Experts of a small language model: 176 SwiGLU neurons an expert, 437M tokens.
Below are experts of layer 3 (counted from 0) of a mixture-of-experts language model. Rows are named gate (a neuron's input weights, with its number), up (a neuron's input weights, with its number), down (a neuron's output weights, with its number) and show model dimensions 384-511. Each number is 128 + 32 x the weight over its row's rms, rounded and kept within 0 to 255. Numbers have three digits each.
Before each expert's rows: a language model's description of what the expert responds to; "mostly gets" lists some tokens that are sent to it at least half of the time. This comes from a sample of Wikipedia text that the model never trained on.

# expert 10
Closing quotes, brackets, apostrophes, hyphens and the pronoun I, plus nouns like couples, Act, son, mother, children in census and statute text.
mostly gets: "]", " I", " son", " Great", " children", "\""
gate1:157148160133131144137185088166114183142134115147152090126151178138134108131126109122098176076126103159138134089115099057107115131053134072143160118133099128077091123113092145112141074194138100073115092114077118124169112119120112158101126171201177080153146145128138063101107074127096164136143174176136141064083081123115086068136112153138086168150123170096134102095170118126186129125134
up1:120116117165133143166125157127139090121193177103131162096114045141124146119125115164123059138159121113128103162098177142092098118133111200152161081066183133117118121139145162140153207115157125210132157106121075184133110092140182123133154135104140174126102113155103199200127143167109062115143085094113159186161145153118125146102146126121169084114154043100139134081078099126113119140091
down1:143102115043102162140142134127133109152089115107096137067105174116128124096152136097157124123130108028149200140056130121186074209148126175166129087083156085104125151137118105189140131150088139085115134127148115114123168113095144166150077145128081110167158165170165143153089071156138131102111066140110154112113114157099106108175107165150171162110173096178177080142160146115109138152184
gate2:166174108100169155062120127145086076128137154127130176158094136129144100122112144163094117101101115187140126120135099160058161110144136115169180093152126129114183108050136140115134166150160148105090086133130082094154131097030134146121152099107147115087160101178153178102087123121164126166157113138105166194146121150145159134072125115131197150090147121151123163150070118147145192094131
up2:103093117142099151186170099125121139188089086099168042113194109141095119148129135098139106143160146040071127182165108124210120163116108110129131130134132182105109163192127120116131102106142033152128168107161157157137116193185095138122105127184107134082090144086153091143184114140116143057129119120123132060102129155097095130199165100098108151157129156095146071111170118131100103129142
down2:173134116122113040117116129141106168101138168114134147099140147132117150103117117163093167118147112150086116098126144144087171103133184095113120093105145162076114159104131145173165106093142102108169113127130115095167052169058161138064158116114100131091122115104117118161168106117144151096092128134137182102093136131146123135105102137124091075195073105154145144158200116120079130176137
gate3:171151131120130065183114077075168089174101112127149194141197141105109148143172105076141136100114115129107128090082089078138099086145093150182133121138106090146132144143160107091182129115139125164073118131106092115084199150104128119137131113152147118094107101110123157132115147146167141127082110126102036177154147128068114106136142122154078154096124082210131135132183143141175119105104
up3:150128152146111168168135149172129129094147092086128182169109142124137105111115116139134157150125120154152103151142136118108141129100126098132075113119136102126166105135083169155105129058093131066149165154181113131138135127169113174097141119150120174128135157184123162150118147090111112205175138150170111089066120132118155170137143109128138147125086172071177145104175131139079069101071
down3:143101221103098169087129124076080118131093160116162101127153139175066099104130064129115140143100088168110134164102186123099106123165131134139102110151131131119169124115187134123162106092139173143154105166161146118139109093192158097126181121120156121100120147147147166110113113122152146117122119115191058105164143090142128083118129177080137086169123121135111133137125154110113157108219
gate4:156112149119134075165160158134083066069138146144168188100126108148103151114187105069131152147173106147122091073113088143129097113105159156120138122114177142110119131089134127081101078135099143086120093142134144127107069104116122128098102147148120175079143118018167098076128126144110164154213069107082168142141138138097172116165058112111183124207131141157120109117149087105107162128167
up4:111086133143138181090167120060135137145122083123168156120183072099065123166122144108078137091099130111130170151151159147100104149132152172142123120136086159124120163154103153136093144106126142110111114163143160144160154151109132168152184157130096162171128137150146143123132143159152107093073148162140095091142096115124130109109167072188088172129113181112167130148120095102156151166125
down4:065128080121121141127158095150162137138056176148088122065166165119143152088121117082133100111089135135113106139126097080186160083162121101128102069145093076093128203151122095116084156128163170157151100114181147121167136155094141145122161128107161133146116096172156111088082162115175125143136087164087173123208101095145133162189137101135144195139177178146085130100142138093166102139135
gate5:106118118144139075108160160122093110108151211109152068114142049128100102160112109130133106168183095110134145091136114145121112160092111150100153172139113163115212113151139050112104155163153082089137095083096128144077146146106099056183128085137178153118176164108116145125142156086137103133135133082146099125084127135183104108145082088097131139211089106103193083118065095139054124135178
up5:115109135129141051147169167106121106090148203096176090109131051132142099182099111133138114185189075151132140106123108147086095126105111136097137172140154134111193112151163061100101173179129047110150120131080118130081115152109098075184114085160184135134177147104099147134121167109152103146157150130128096139116101178185132115149114065100145119219104119104191084143104111126071119148159
down5:167133157120106117072139098107101153105143143135112170123152085141158169189142078128129129202118087131184151125182119151129101072117136106118140121110109099093159110123156093134086091086143150188124188132128160136118097117142125120133097112117158143127162111110180104152195141148087170153120132133155160099130142098116130126141111129115089173121133245111122129124111088105196118140096
gate6:094122127081098133115133060154096146162134083158110085100135089115132091105131129130128100148162151139106153150147122146125130109146099153182128084131156143181082133125183096079126117078136081080128101126090140107196138102163100168114144102154105118075144112103181053070170115101196052146065101129131147179111137176117076134161136080136154154123098194169158137163116140181150128185096
up6:155138155080094227090069098117164144147137132173155148110076114160110202195114101103135175061134114128129110152161123105118088115134140105135155153094127149135157191084141168143062128097085140140137126140140147123120104114098075102175108128145111151115075090115142094117127127132148187064160151076144126108136174130098105111186156179109107102168063146126092179138128132102113151057082
down6:139108138098078118147129130136155134088143156143176076156156113155088115137149131092120092077116157170195099142127101182149136098167183144183146159131104115105112125144112151144085188091089091142090127079123172166160108123158100099162062134142089108083112112145153180145111169085151142088085098140108191087114105104132152166168082143184127123082187119080145069062119143106093170105152

# expert 23
Commas, that, which, who, how opening clauses, and "of" in taxonomic headings like "Species of gastropod", "Genus of stoneflies".
mostly gets: " what", " who", " how", " which", " that", "which"
gate1:100073147171129116156120126116162100146109160117120119141158127190165148110117103157123104125095084130122060124146139112111105142157125083105162098061167108187127108130106130124124150047097073165135181177089107102123140105190107147179141098133110145187168078148107103149103137149163100122057132086144133186142188128130137107138136109164125196152155089106130118159150130180147170076107
up1:114089094123148140159100133104136104175156131143167098166182054147160110139099129173109125108127132060073066130176155097125105151076125120117183087107139174142081153122111099124104141168170071144170133174073120161160118119154102121115145086104115090120170159153146123151101130126149132162110123089154113143092147129115109099130076140139149147106150098176113079151137120202158164078115
down1:164170113161131181131149156111145088156134153137125162120108100125110112141153153134143116168158198112120170085100065102104114174171161196154183113117086044172162136139119159121153149181084143110108174188144124129204138133114161190138155131143171173143130117127169125143115111181125107087106071145143162115138083154148132081154072110138136195160121082127086117049126116129162046092121
gate2:104146098190193144113124184171103132157112063171203172156159164150151134137088149087136143065255196234115168177107125126102122134113130165104074168090128151128132134141115108121144130099110096112159083099144165105146102081105061158147050123149068079093142133135160157200095133103077167103141069151136106125121107097166152101124199121155086123153145150222106098131156138063133065164186
up2:120110118136143184147164076128144160137169112094131115095155104144159166173185152144060119116159097110113103118144091100129079127054129088125198171124114123169136117129036190147109090112073100097146226110131103172164157106113097097129177112054089106133070149180088144088126131154121131162098115088133158136113167133135124143182029227123186076090129131108135164157144184118105144112106
down2:137137102115118153148133120067168119131129160136117176147054126121162113170139166154069193088185139098120076096159138056110110090089072120160177143116141136141156147122127120128126114127097073158118128104194136116111157098111205074151174156142134147122154204117150157105167169160110103133071130089182143122097114113108122116219116096113154151131150101119146130128122153072174151062106
gate3:161146124145161193092159091170113080122175060062113133105172138083163158157138106179126160142118146160160116172143147147156132098185204088171190118122124111103170141136104104127109147114077115128132169143148055162175135128159101084176097100135144163077117169154175009129113101111136090132119093147112179156104151160096110132100135107133140107115096082125131067108137168119104073167154
up3:059121164098124078168154154082136158170071204178116109093099109131111152091135172091133120122145069104144152152125146124120124149106046186121075127113147150130111180163093172144124093128161162174070072114094197109090118159099112148139119128111066103153147084117074216131121142126113153140121159122149107045119143110131156073142169166135145149160193188162137159169137095163159146095100
down3:117092116169137108097122077137119078071111088075166127069106197162107148143168146136110172137105192109131160135078127134046180089195167119134151109148115093138167153118106113130174120087110075057148183122141137103214176096161065134116105173158093115120136072174168154133126123070103113151168169143095105103098164131126100105093152190149152119169143183126123074117120131089057134123117
gate4:117085117118148137098128132120146121158070113165166156149082161121125093204114125065109128101132147122070117135130108098123125158153122157131123135104144118133141068107174138161119043163131181127107126079125153141151106129094192159133167110140135165100148156160166208117183173180078054110127112063119089112194117117124133077222149092196138091139142092133134139189175208127161129187169
up4:129102087161173180103147121143127130147083125183124142162104170098121098215082128092076135094156122128077099122104143083139152157127155137119108166111139108137146081095153122142101056156126119111105158096116140135137141148120203175119174124129135144119136144098179215147167149164121082076155076110135078121195110123092128082210152126179123109123123094094141132158186211118167124159168
down4:071134121083160102107116117137161082120073120180127136188107096144110098195139118103113117115141100103125165160127130055144138118084188108124106184106111101108124123138142104156082104176086088126092162135089115127163106156106106121129100126117165119129125126067203130078176105173144073104088111124190146126142144114133120155195068123167090124143155136099087161137116143152125134128187
gate5:118142155107137080170097094140088147155113127124134113071159208162112150108141101142110125170116164167138114085119113138146162102124166139083162107122113129118155111133082174107169074140110157108191126131134128150173101114141129126137188136127124155111150172161131115104153093117155164082131140191166106105138143105137105194052126088117114136179080102116112125156179135143129079107071
up5:138114090136104117157091091169124162144104153132146124111106178183125074093123137117178101147115161163128095085177104128173145157119131145112142142175038063114150108109063135096132078143087183099150132086132133188134119179138148097122189128159100136120137158167143084084129114102150088110100122182162123139118154163123097174114130120108157128166104107136082193131183179088121117130086
down5:181151135110162136144153108120138150155143106051103173115159145097141133107110146113116146170158112089068169111159114154170086104094102150154118117097140142113081112119141121102098139164215113104106124145153153163112129107135140185095174085155111140145148141053124127130079065097057098127147129119094150103169158118071144119156117141145176115116159174104130053089126135108119108126075
gate6:114190165059117125135144096087101123163142112133170112079135184115130108140088187179069198157088162110212153093129159084140126128195144187110133141161163101145152118113157121133140097131123094114080148151116118195127168129121084147069097124160118131158205177109129192097093133121132157152098103121142152133111101104165116160101168139140089069115091125146174086088180142146092125134100
up6:131062184160099147133081157083123066128111133115154125137130084120142132144124121168101150156121140170172101121196098154078122122158172120113137070132119157106085195127132137144199099121185129092161104087135103221116135167137126080110100172134184122134127145150128101107116147188150223171149140095139158161146075101143154134115102180137112126143068125105140107155113076111197214155107
down6:055162088192152151158168142121139133130111085125117148113132130148112102084052114121174078185075112141098171146117160136132152043147142174181109126144146113129084143102122100131119134129129183132124162144125110101079144147163143103150094092129099180132159150093179123133145150156112118187098112186167200093151115150169152143121131123121136167135138078157135098164116142172105148133133

# expert 20
N/E letters in geographic coordinates, plus words like National, State, County, Total and percentage pieces in election-result tables.
mostly gets: " National", " State", " number", " state", " US", " national"
gate0:099140168138052075146150095131152095101113130101033138125166096146150151117087198116153154153136117118107115108148232139059186178108179100102165184114135109162151157143157149155136124122170064083089109081131130133148090113148097090074126086177031082130144113110113189150142114182109160143129162100100119070076104113121080078077145079147136105105102074088104108124135103155134112165084
up0:125150148084150132134143089164122122119128114100119120118123127193151139141137137140136088116140138105108085099154147157100069126070155062112055119121172116102095129164146083105159133131121128073144151152102114153085123084072148080103117177123150149134124063109141167069106174113123103124166132100129107142127104119083085121143167085096147150113169116114083125132088096189162095158137
down0:120151108121150116112120151157136090106187113193122097123061124169133157105143146099124136084186100134123133190125103154158108146090177082115154145215105131138121164139152101171092071152116158129126114095085109158114075141175137091165184129091117101096133171180083105144137073123125130163151180155109114095120140164129091113162152115155113060104130103132112184112087113138068102091093
gate1:082155089074134127147138141116101160115131133091156110166104172162163169131102101117111121145115076098135081134148174098085187174047138169127140144173230136149147089164137130161135117190141128073133142115126119086099106137132114170120135130132178163125163129109089145170116131117117159122110141153124140150107144062123159161110075084161194120197120132172139074100145186169164116100191
up1:098129129099186102207155090093115082148173169093137177068124192141124143140124140044122097131123102159140146211139160141129163095129184151127102126192196153145097083117120161167103112091158123091104162122133101059102061142126123149091159136066159050122168159168124136192117187118116155111126189062116153162128104089143075140173088154128157168126127135140090180084132154168108144109136
down1:096112110098149110133054123085137115200117146160090122115131110147090144091190121152135120163093139130106155142167117174101204071088129112103139136114157144120117181115133091167193168101059145093182071097080065115115102097133146167092135111144134131123100114126094167108136095112100121082098121200150134112123141202058107157112110160113130188080123167142078137127100091126114169116176
gate2:121091113177115109147126088112139152158165122098132148162097177111118082139102119146110166097132186088108197147137171125053144153107175138109128107185126125129119094168146131122169174193114081088143124154098145104044128126158124177192125156161151181146154099111127154112117121120172163107152170111149144116156089054188125174161155143182161090104136137092175150142101121187094105136132
up2:105135115138152138167140172124116085134099121130109166132194129134143155100151133105128107134153111167134079117154120135170085068149067144119143102081123116115157129143131117098113176075174174157119154138153138114157112118146125093079133118087127021123106141129075092135146166113134104101154108118116076113119134176064110081130130057092086189170099111120132145129114131100155111132121
down2:074103133070089147086137121178178101102158110118141141117117095126118156149160170083077083087141062135125117112114110032116100066067089137068100122156108109109105146103152148142168115166138137154156109112186142159079169164118116087131179033069110125143161198115114155105173138153137191116161121161147123120107148119090145104073140076147188168131103178140124098110099110113148143135139
gate3:136156162136091183114188111167111156108145065141165119166127180141166118150066188097102154177105144135123144125129155124146151147194130123140113055138163146100104144070151177159096154062072054159137142113152204127150137132125106142144069148127111129136145105082064148119102132089128141124093195140156155128082149177075081134091116150115146085156131103198099048085081151110127106115151
up3:154178137113137197161152081073174096161116089143203138171139147158187158135129136067172124132135144185118121096103125109136165112150183113130137111177107103108152200096109140175101124109093131132101139128098151160074164162148125178142112165103101153142094096108126139123118161126148094129165180140143089100133228142076102091144130201150123126175073158117114137156201115140102117150096
down3:174139131125149212109121124173120218115116138191114160148121187118153139162140184159107184131181138156084131111121155091165113135120162108124080136162111133094115143103133152131161092170136027073141096126115165076172153175090106167150126127173148114147157106129102132159123113083140110059101165144121118118125154107142142084165133150104087184086061065113145122123111129145130159129085
gate4:152122120131170145112107156179122110087132125110112056056081135179101112123030107088108177119133100105103133111133095165150147145152065167088089037113159048120073091112143118167107171147159123106158117111107075154109169137063123134107135137100164128160119125103121081110151122097103128109160136159135139131143098136130125062208217165145108118093142134162143136088101119095184141085137
up4:117146107097152118091105183156116131068096098131077023114161111160125093103052125080116160100150132116117162094127083164134178095117102178102103071135165042129117096108123138135123175143151105096150158112108103159166127132082116158107164175117133099162096127107128148108173154089120130108186198146134090115109093105145095106198163140156107122111150166169145143111109146101148144123184
down4:115165151177142166149076160101054115157122103086084187120136146140104127121145134160177091154158130104127101155126129105140117071127129116089153130100184103124126131118105182147138162092099123115117118167166058169133187142072174111148088185149072153195099077150105129114103134087162131135136100115110100160139114135121165118163154141154182130077137157120127101113119154151138087159130
gate5:125119074188113123135153175161141107139152129119144086134123129164194145095127122102123177106161102096105159148110103098137165105121038101133134177174068097182085160094132066155191160161131132097172103115153181152121172119142167130088078130088140131152173116082140109140143121146150101102104143153094120158128120069095083068143094161125146116145103103155123113108111126166197126108125
up5:106152205173108131087156094111142131156114190212138134077152085087103155167123132113081135166148174110122138163099138171110167144147159147195179095129172124051157099136102131125134130149181145055104103087113098139111144145145125192095152143129122130101035144131157095086102078136187116177119131173131155172138060124169163214090176181129148095117178139154083128113143078132113110160147
down5:066124125122106135103111146094110163137117087178128098115183103089089128145139192068101120145167089121109135109114115167070128136146144121122187170083155105131198132132104133184099133123142065156128161149136095173127177130143171141082142178085113152130173104174124133102172129116111115125129147147097123109201163143141159149130151157108161111119142145152097100194123078158163146154141

# expert 14
Word pieces inside or ending non-English personal names, especially Japanese (o, oto, ko), Greek and Indian names in cast or roster lists, plus raw CJK bytes.
mostly gets: " Nintendo", "o", "и", "ō", " Japanese", "а"
gate1:156112105164103145121153145145115125206156131121093137098039115169147100161131115124102141132202085166132113144156121097086131115092107136140129163128102151119110140145123191152192046091152169108132152214149105141114125127086143140125148126069177110113178091120176153150132094093102055137122107110111116096155142105109137128129122152119139108144152097160173111071144162146114099122163
up1:110129176085124106130071122135159126065097146151171107143198158090100171100117134154159133121037170104112163107146170187143136152155121126100178150128157105115111153110122096109082188170119111121129089088109154126133170109152126128162122136168073118117096163129102127110119126167172177155122132157169145152086151101138091106106148114145108138099141140080113134186088108121117175109065
down1:108146164110122180164114049126137102158152125126143173164095136089090172051131176109112129131151113097077125112047122116097121152111159137129147100120168095101100083170146136105076179145098069116145128140080123050119186164176119085178127097170145121126051150108103083123115171126112114194126106119144131232096171166146116086114121137085090103077125148172093141150207164077167120087127
gate2:137169106179151124126158155084093168138181121122143103138159146110150108093071113132155135133141114192105106162121125158117137091129145128122156099135176107117100162109129119086099128165174138131163170137154127080188211151132168096131193180106130108115153135124138164166139157084118179124151092072125140107126090158136141100173118090209099122126142093114154149076122204109172172102119
up2:116106058092128099113126158123152154114138184115108171075131122094073141087145118144086084096104107112162131108098179112128112124133116135155128118112133184145152176108165104176106130128120141159133149143102151189089064100086084176168157050131156126149157146145146162084121102171124069147088116158096172152139115079129148188063158179084126171154096123159099130127173068179121116118136
down2:143171149053116154099104153150126120172068114133160144137083156119118156114143081105119163118152139123137121176200149106112184136070112132177125109131068149147156091146159098193139121121164127139211047060124091141128150117166121159161146144102122157163102131133154119085111133120158088072074093116132126143103099159140142113078164165142087111156099183158095179103186151148110120164140
gate3:096162131101162165155119107165124113149137128149134180153113124165121174150133103125175143148126152114095067130133166098108130136115113114092102195148127143204154185109169173167082146108102085108067186077102124122117145118075132135133077110110090102129107114125094172113092143169108140164141124086134065109096108160168199112121161131124103131106176195128134048053119145136133149159106
up3:109193140091152151161083101204126136179132134202167098134115131113130154157160067102192164126144119111094078120133143105108130123086098117113107163145164128180148124108160157099138165078083075102104125093073120085105180105118096127135054071164115115108087098147070166131100138165116146138128114106111085112070104117151162136117147125128102094107155156056115132084118164125122141135090
down3:105132180112155162112132165160142126135159140071195077146081097124120156106128137171138092138122119137104164082106150153146164097109101090097134060101152085160135095104120216106140144107153164106124167170067103116105146162175136125145104135079142131140120095140051145153130134164116091119137127070196135140126137139134170079113133104137111087165117133074120163099127128095141166116142
gate4:092145110104174089194205151143129094083180148112093138146148118139151157129103108190075114154159130077090099146163136121200152068106138108148149111164102081118094150132112134079126143182105162129157134163160140194106164113168125101078077082171099120142096072181171156115109133111185120133097147144141111158143148163155108142124133095097112134139115057152112073151203101132137139055108
up4:115125156102142177177055129152122085115141161142126167160105144120107100089114146110115144128087179148118103065107150100113115092114181122155124090162150177094145178124176120128121115109170170152153106106123127169123114122098121106107161078159105084091091191152196127146166115138133089097034073179185090130084167148136131069139189128129151155133148146155155109184099125143157198131145
down4:120091096136162175124131130162098135097119149127166092177111096096113109110145105121172154109135123125132135101084145145121167126108147113172110071117148121114124137218132124112037152138061127133129145154160117173166129115112145122141140043191143157083102121100136141147069167126059135143106132156159124063119091065081198145141168138127142149091146097113173174163106127164158105129149
gate5:150128102093114090127125164159116157129159134102149132055140106124135176163135154157057103151123122172106142174176110121154144099161144104142127094147058177125145187123136101068081117111178191122130144119120127099126136195067127132102197118155194110160143135136145110150144130153112140147175042098074074131182140112124099173117127087142149117110118105141149177152112042142145111083168
up5:153088075047094089084089109141050110077073164183112185104160094122180159135140142187113109138136166136176218136114159095163102120117100143105157108127106130183152126115062112131146122079112199126111115131056156168168050140130113117132120122171117092185095122101094135146110178124074060181146133169153137154112091160150081125132099088133131113095139130141167142152161136155082123173125
down5:079094105086114106151097130140113154124157143174174115057133134163164109119172151127107090106122193076134129090148164161096159138159142155135093062148098100063151124084084050154107107149145124105130086130171096145109108098127118149165091154135106076057108161111108134077134210133122095124131117081153140124104093152123172073113146115110170084175157165095172123082120134062137101164121
gate6:158208133154173119146101131119124132144151171138153160169076116109140153126185128086124116169146076112134188089137192126151115094110051170123088145102166105082082118149064154117134165144098163145108168130166148194128112120120145128172137125105112171114145156130103192141167121168133128134172130131099140087168143169179124097158138156092169162168156102078190100129109074144140175115111
up6:108097158112205198156125137122142133083136114119112141125211141109188156125152081062086139085067140123135118176144162127149069123136115116162064095125111148155104147136097113129183118116076153154104113159131114143130127078111116119147178114184105176112096198087126149170107166129140131200161120134117133140120131087120052114122107138087137198118146102173110113145067143172151222099102
down6:122140093079112153132113075091119096052134152077192091121105151196104154095106144104136181087146143093139124120133132175138081080115136113132041118109125158126105135153147120142136147169186128163139114121164097168104126113074113130178112069130169122102130141133093120116125118130154132151101110103146100140160125207136145152095127086163114195170127142164138121146160152141140115182135

# expert 0
Inner or final pieces of foreign names and place names, plus capitalized title words such as Night, Cup, Lake.
mostly gets: " Night", " Cup", " Bay", " Lake", "watch", " Dead"
gate2:127044094076113094141112190114154138061109152062142030114123119112162094125110086125088087142135121125156133118141114079116099151140088103163175106118134155117172109150050140116159097146125120187097086109130122154144130128147152150135075132135153130126100134146132070169088126156135192109126131146134102108156104114128103119117116186030105130105120125090155156114076127170073166179175
up2:103108142128111117171137149122124151104108105125144053131146127170171104122094124124098111101076120075146154167160111114116108111180091127117182129070111189089101187114124085136141115078133141123120091127144129148089104112133148122098142054092119116114088123129155092135114162145110188160157076177152131066212099111117074088105131137087065163094126099088132133142084119178103145134194
down2:122083068130139175158056104115158115164169141169105158163104087138146070170124151151126114116112168081178136171177128097088138149187101145156130113179153133176138120130084115101170150132125110093133129083169091187212133143138110137146121159157186159082143082127123171093102143161191164168181116128105101135135112121162134131104109199188113130126147158137096147133128149159092158162127
gate3:170141068105115115174116105101149099145144127141100140184125152096072166101126116096114110145099088158121139124144110116139135139172207144119149152139117100122185120122146193130123127132111147169186161216127088125103093152130140129147066092129131126138109133161098141188070098156149194161115095141121160180149167124091133166149110166059100145133143138133135136165137189068177080165095
up3:136146193098125153113138165136132118163080097126093138113159097088106150106182127080077074088156146113137124164120139116155076100134116149087117096154087154140140136130081089103109077186146112152133113135110140101095087189135078143091140094090113117071127089185134110125121087092125146078101158088122106112108135098134077165068152074120063129129089132127121145123130130122136137116092
down3:095138174112147139110198111119154170132119152147151135185067119119114094163165150108121096080128087133147125129102155114145077113123120106157160103148151184157124141092135196116159118091104107140054098132129069108136141138183122161154141160095141125137149112125149099105151100129128073118136111146101064147173161108138143116157097145158099218158122193086196106081104224087135127157142
gate4:098160111137115064142102124106170145165087109135145140138179076126171089165143135159124131147143125145131102160054066187094135141045164144132146137109138117102119156147136135098092104109117049099119118109085157122151140188177170070142088060058172093161124171124100190115096158082150082173125071117185179180171121170119112141173092163130057102102106107132139129123144119104144196092151
up4:112147105133142133189108104070149153158095130088110114148177111113165107162122174150148124161129098092138091144088064195088141167090138143169121086123103109065090131152145152103121129136164043103108109161104148128113150186128170084131092081061181101181103181134143179149093164049111090170145085211197162171130166149087119129160092155142105105109092095140163114168143131085130158076110
down4:069130109105070118154141125121126075099125153200089121095137163097134150173173172100102098146101131076083137123152145067127154118116090183136151121132099123113130094075166125178106115109166167130101103130142104122085100084150184144133131140190078098135120128089133076144129160100089155170144118068159112157103162176181097157119138115107109113140156059079159140122130156070120107152102
gate5:128127176099135091129194115128115107059069092112130096211108080212137096132136161165139125105173171109140208093084173155185072126089084146104115101079144158152151120190160057111119099146068127089137155166107153148094123168089146138121122155122137117076129188082179116135136074140131109141136099121156110124190112129116079129085093097169104122102133099116113142151107115182064114160139
up5:105116141111126129148091146129130163171155089175067104117102207053109172155108138104135132072140150110130066153152051115097197160135109149126120121124130102117192108092150126142166146138137126168086092071123088107173134045147127118114134129121105112136113167158066116070077183113177113103115184115123146156050144136137137141163124146095155157195167134157142156126173154081217171192162
down5:195122072132104149150177151141109120088146123169209177153134161138105156088121072073139077104049134110153198122082141170166161132117139129152173138147164160106121148150118134082178129168117133143184122117087124169148132044207074103058120128144126083127125139132149147099179207104147124173178187178135164097180139136108153101081105147108127164106094105120077092103097127125143183149134
gate6:139119070114183116165068040107131099176131113127130148134142117096133124193119116149160176232135170052115101053160162080077196133071105176120162179110163124130189144147159141150131102094123086163157186145102148094106170170142209161061138213139170131141108126159131160136155147143162135189101113153110151135123117152116169073125108109150139110090179120147114127079134085139132084053167
up6:158150181115112179075130110162103083077101171181137099177116114159096131127169120117152165155165142168070168111129187134134119093143120131148136126135127152105108109119104114105212130141161163057138128165135142085152106118059112140126149087156085157113107115084114127109168101173161134164100162124107120170180179059088091172127108151100092152099180133133172115156193124141094107092166
down6:140166144136147089116126170149124127148120120155141063164080122121106111067132074104144147136074114040136157153130135147154180076098127140089169123171165119068143094136110120117101077170138157081139174186218207173176099144117172091120053130156099136118121141126132102106152129126083139132119175104117123169118166078120123118138162167188172164122134171100091110108162069187147148149104
gate7:173222090180123170141183127091106131115109096181195093087134085097185118114132122119131157154137109108160066119155111130191156076128162193136178114165111085168116120076183074184139091106139141127104066139090172112154150142116102160089199099155113138117120155153141147127081096123187143130151123091150106080141147141097142124153100131128107116131133131152123105145103108136121109158145
up7:197152126113101155105102108147206031155091129145169122104094162118115153170174167124115159155102090166141138225141118153114170104125117139095169122165093161086184149136156104126099138157081140155136145171157111131130088178157133123174125170128117138137075100110134101151128158157094117118150173163156102125134100119110166145213088086084110154111117116159121140176143165152115150142087
down7:167112075122133131102123101143122068102082109169104137177105139175130144141117147103100083153194167100135060193191046119138137111141139151148152144150183074164096140177137172169078146075133098198129086187150104108115132150077087121131107122164211121153137113083110119126096124099098133143080085083172118095107100147111168133061168137152176139142120144100104110169122112188168141119180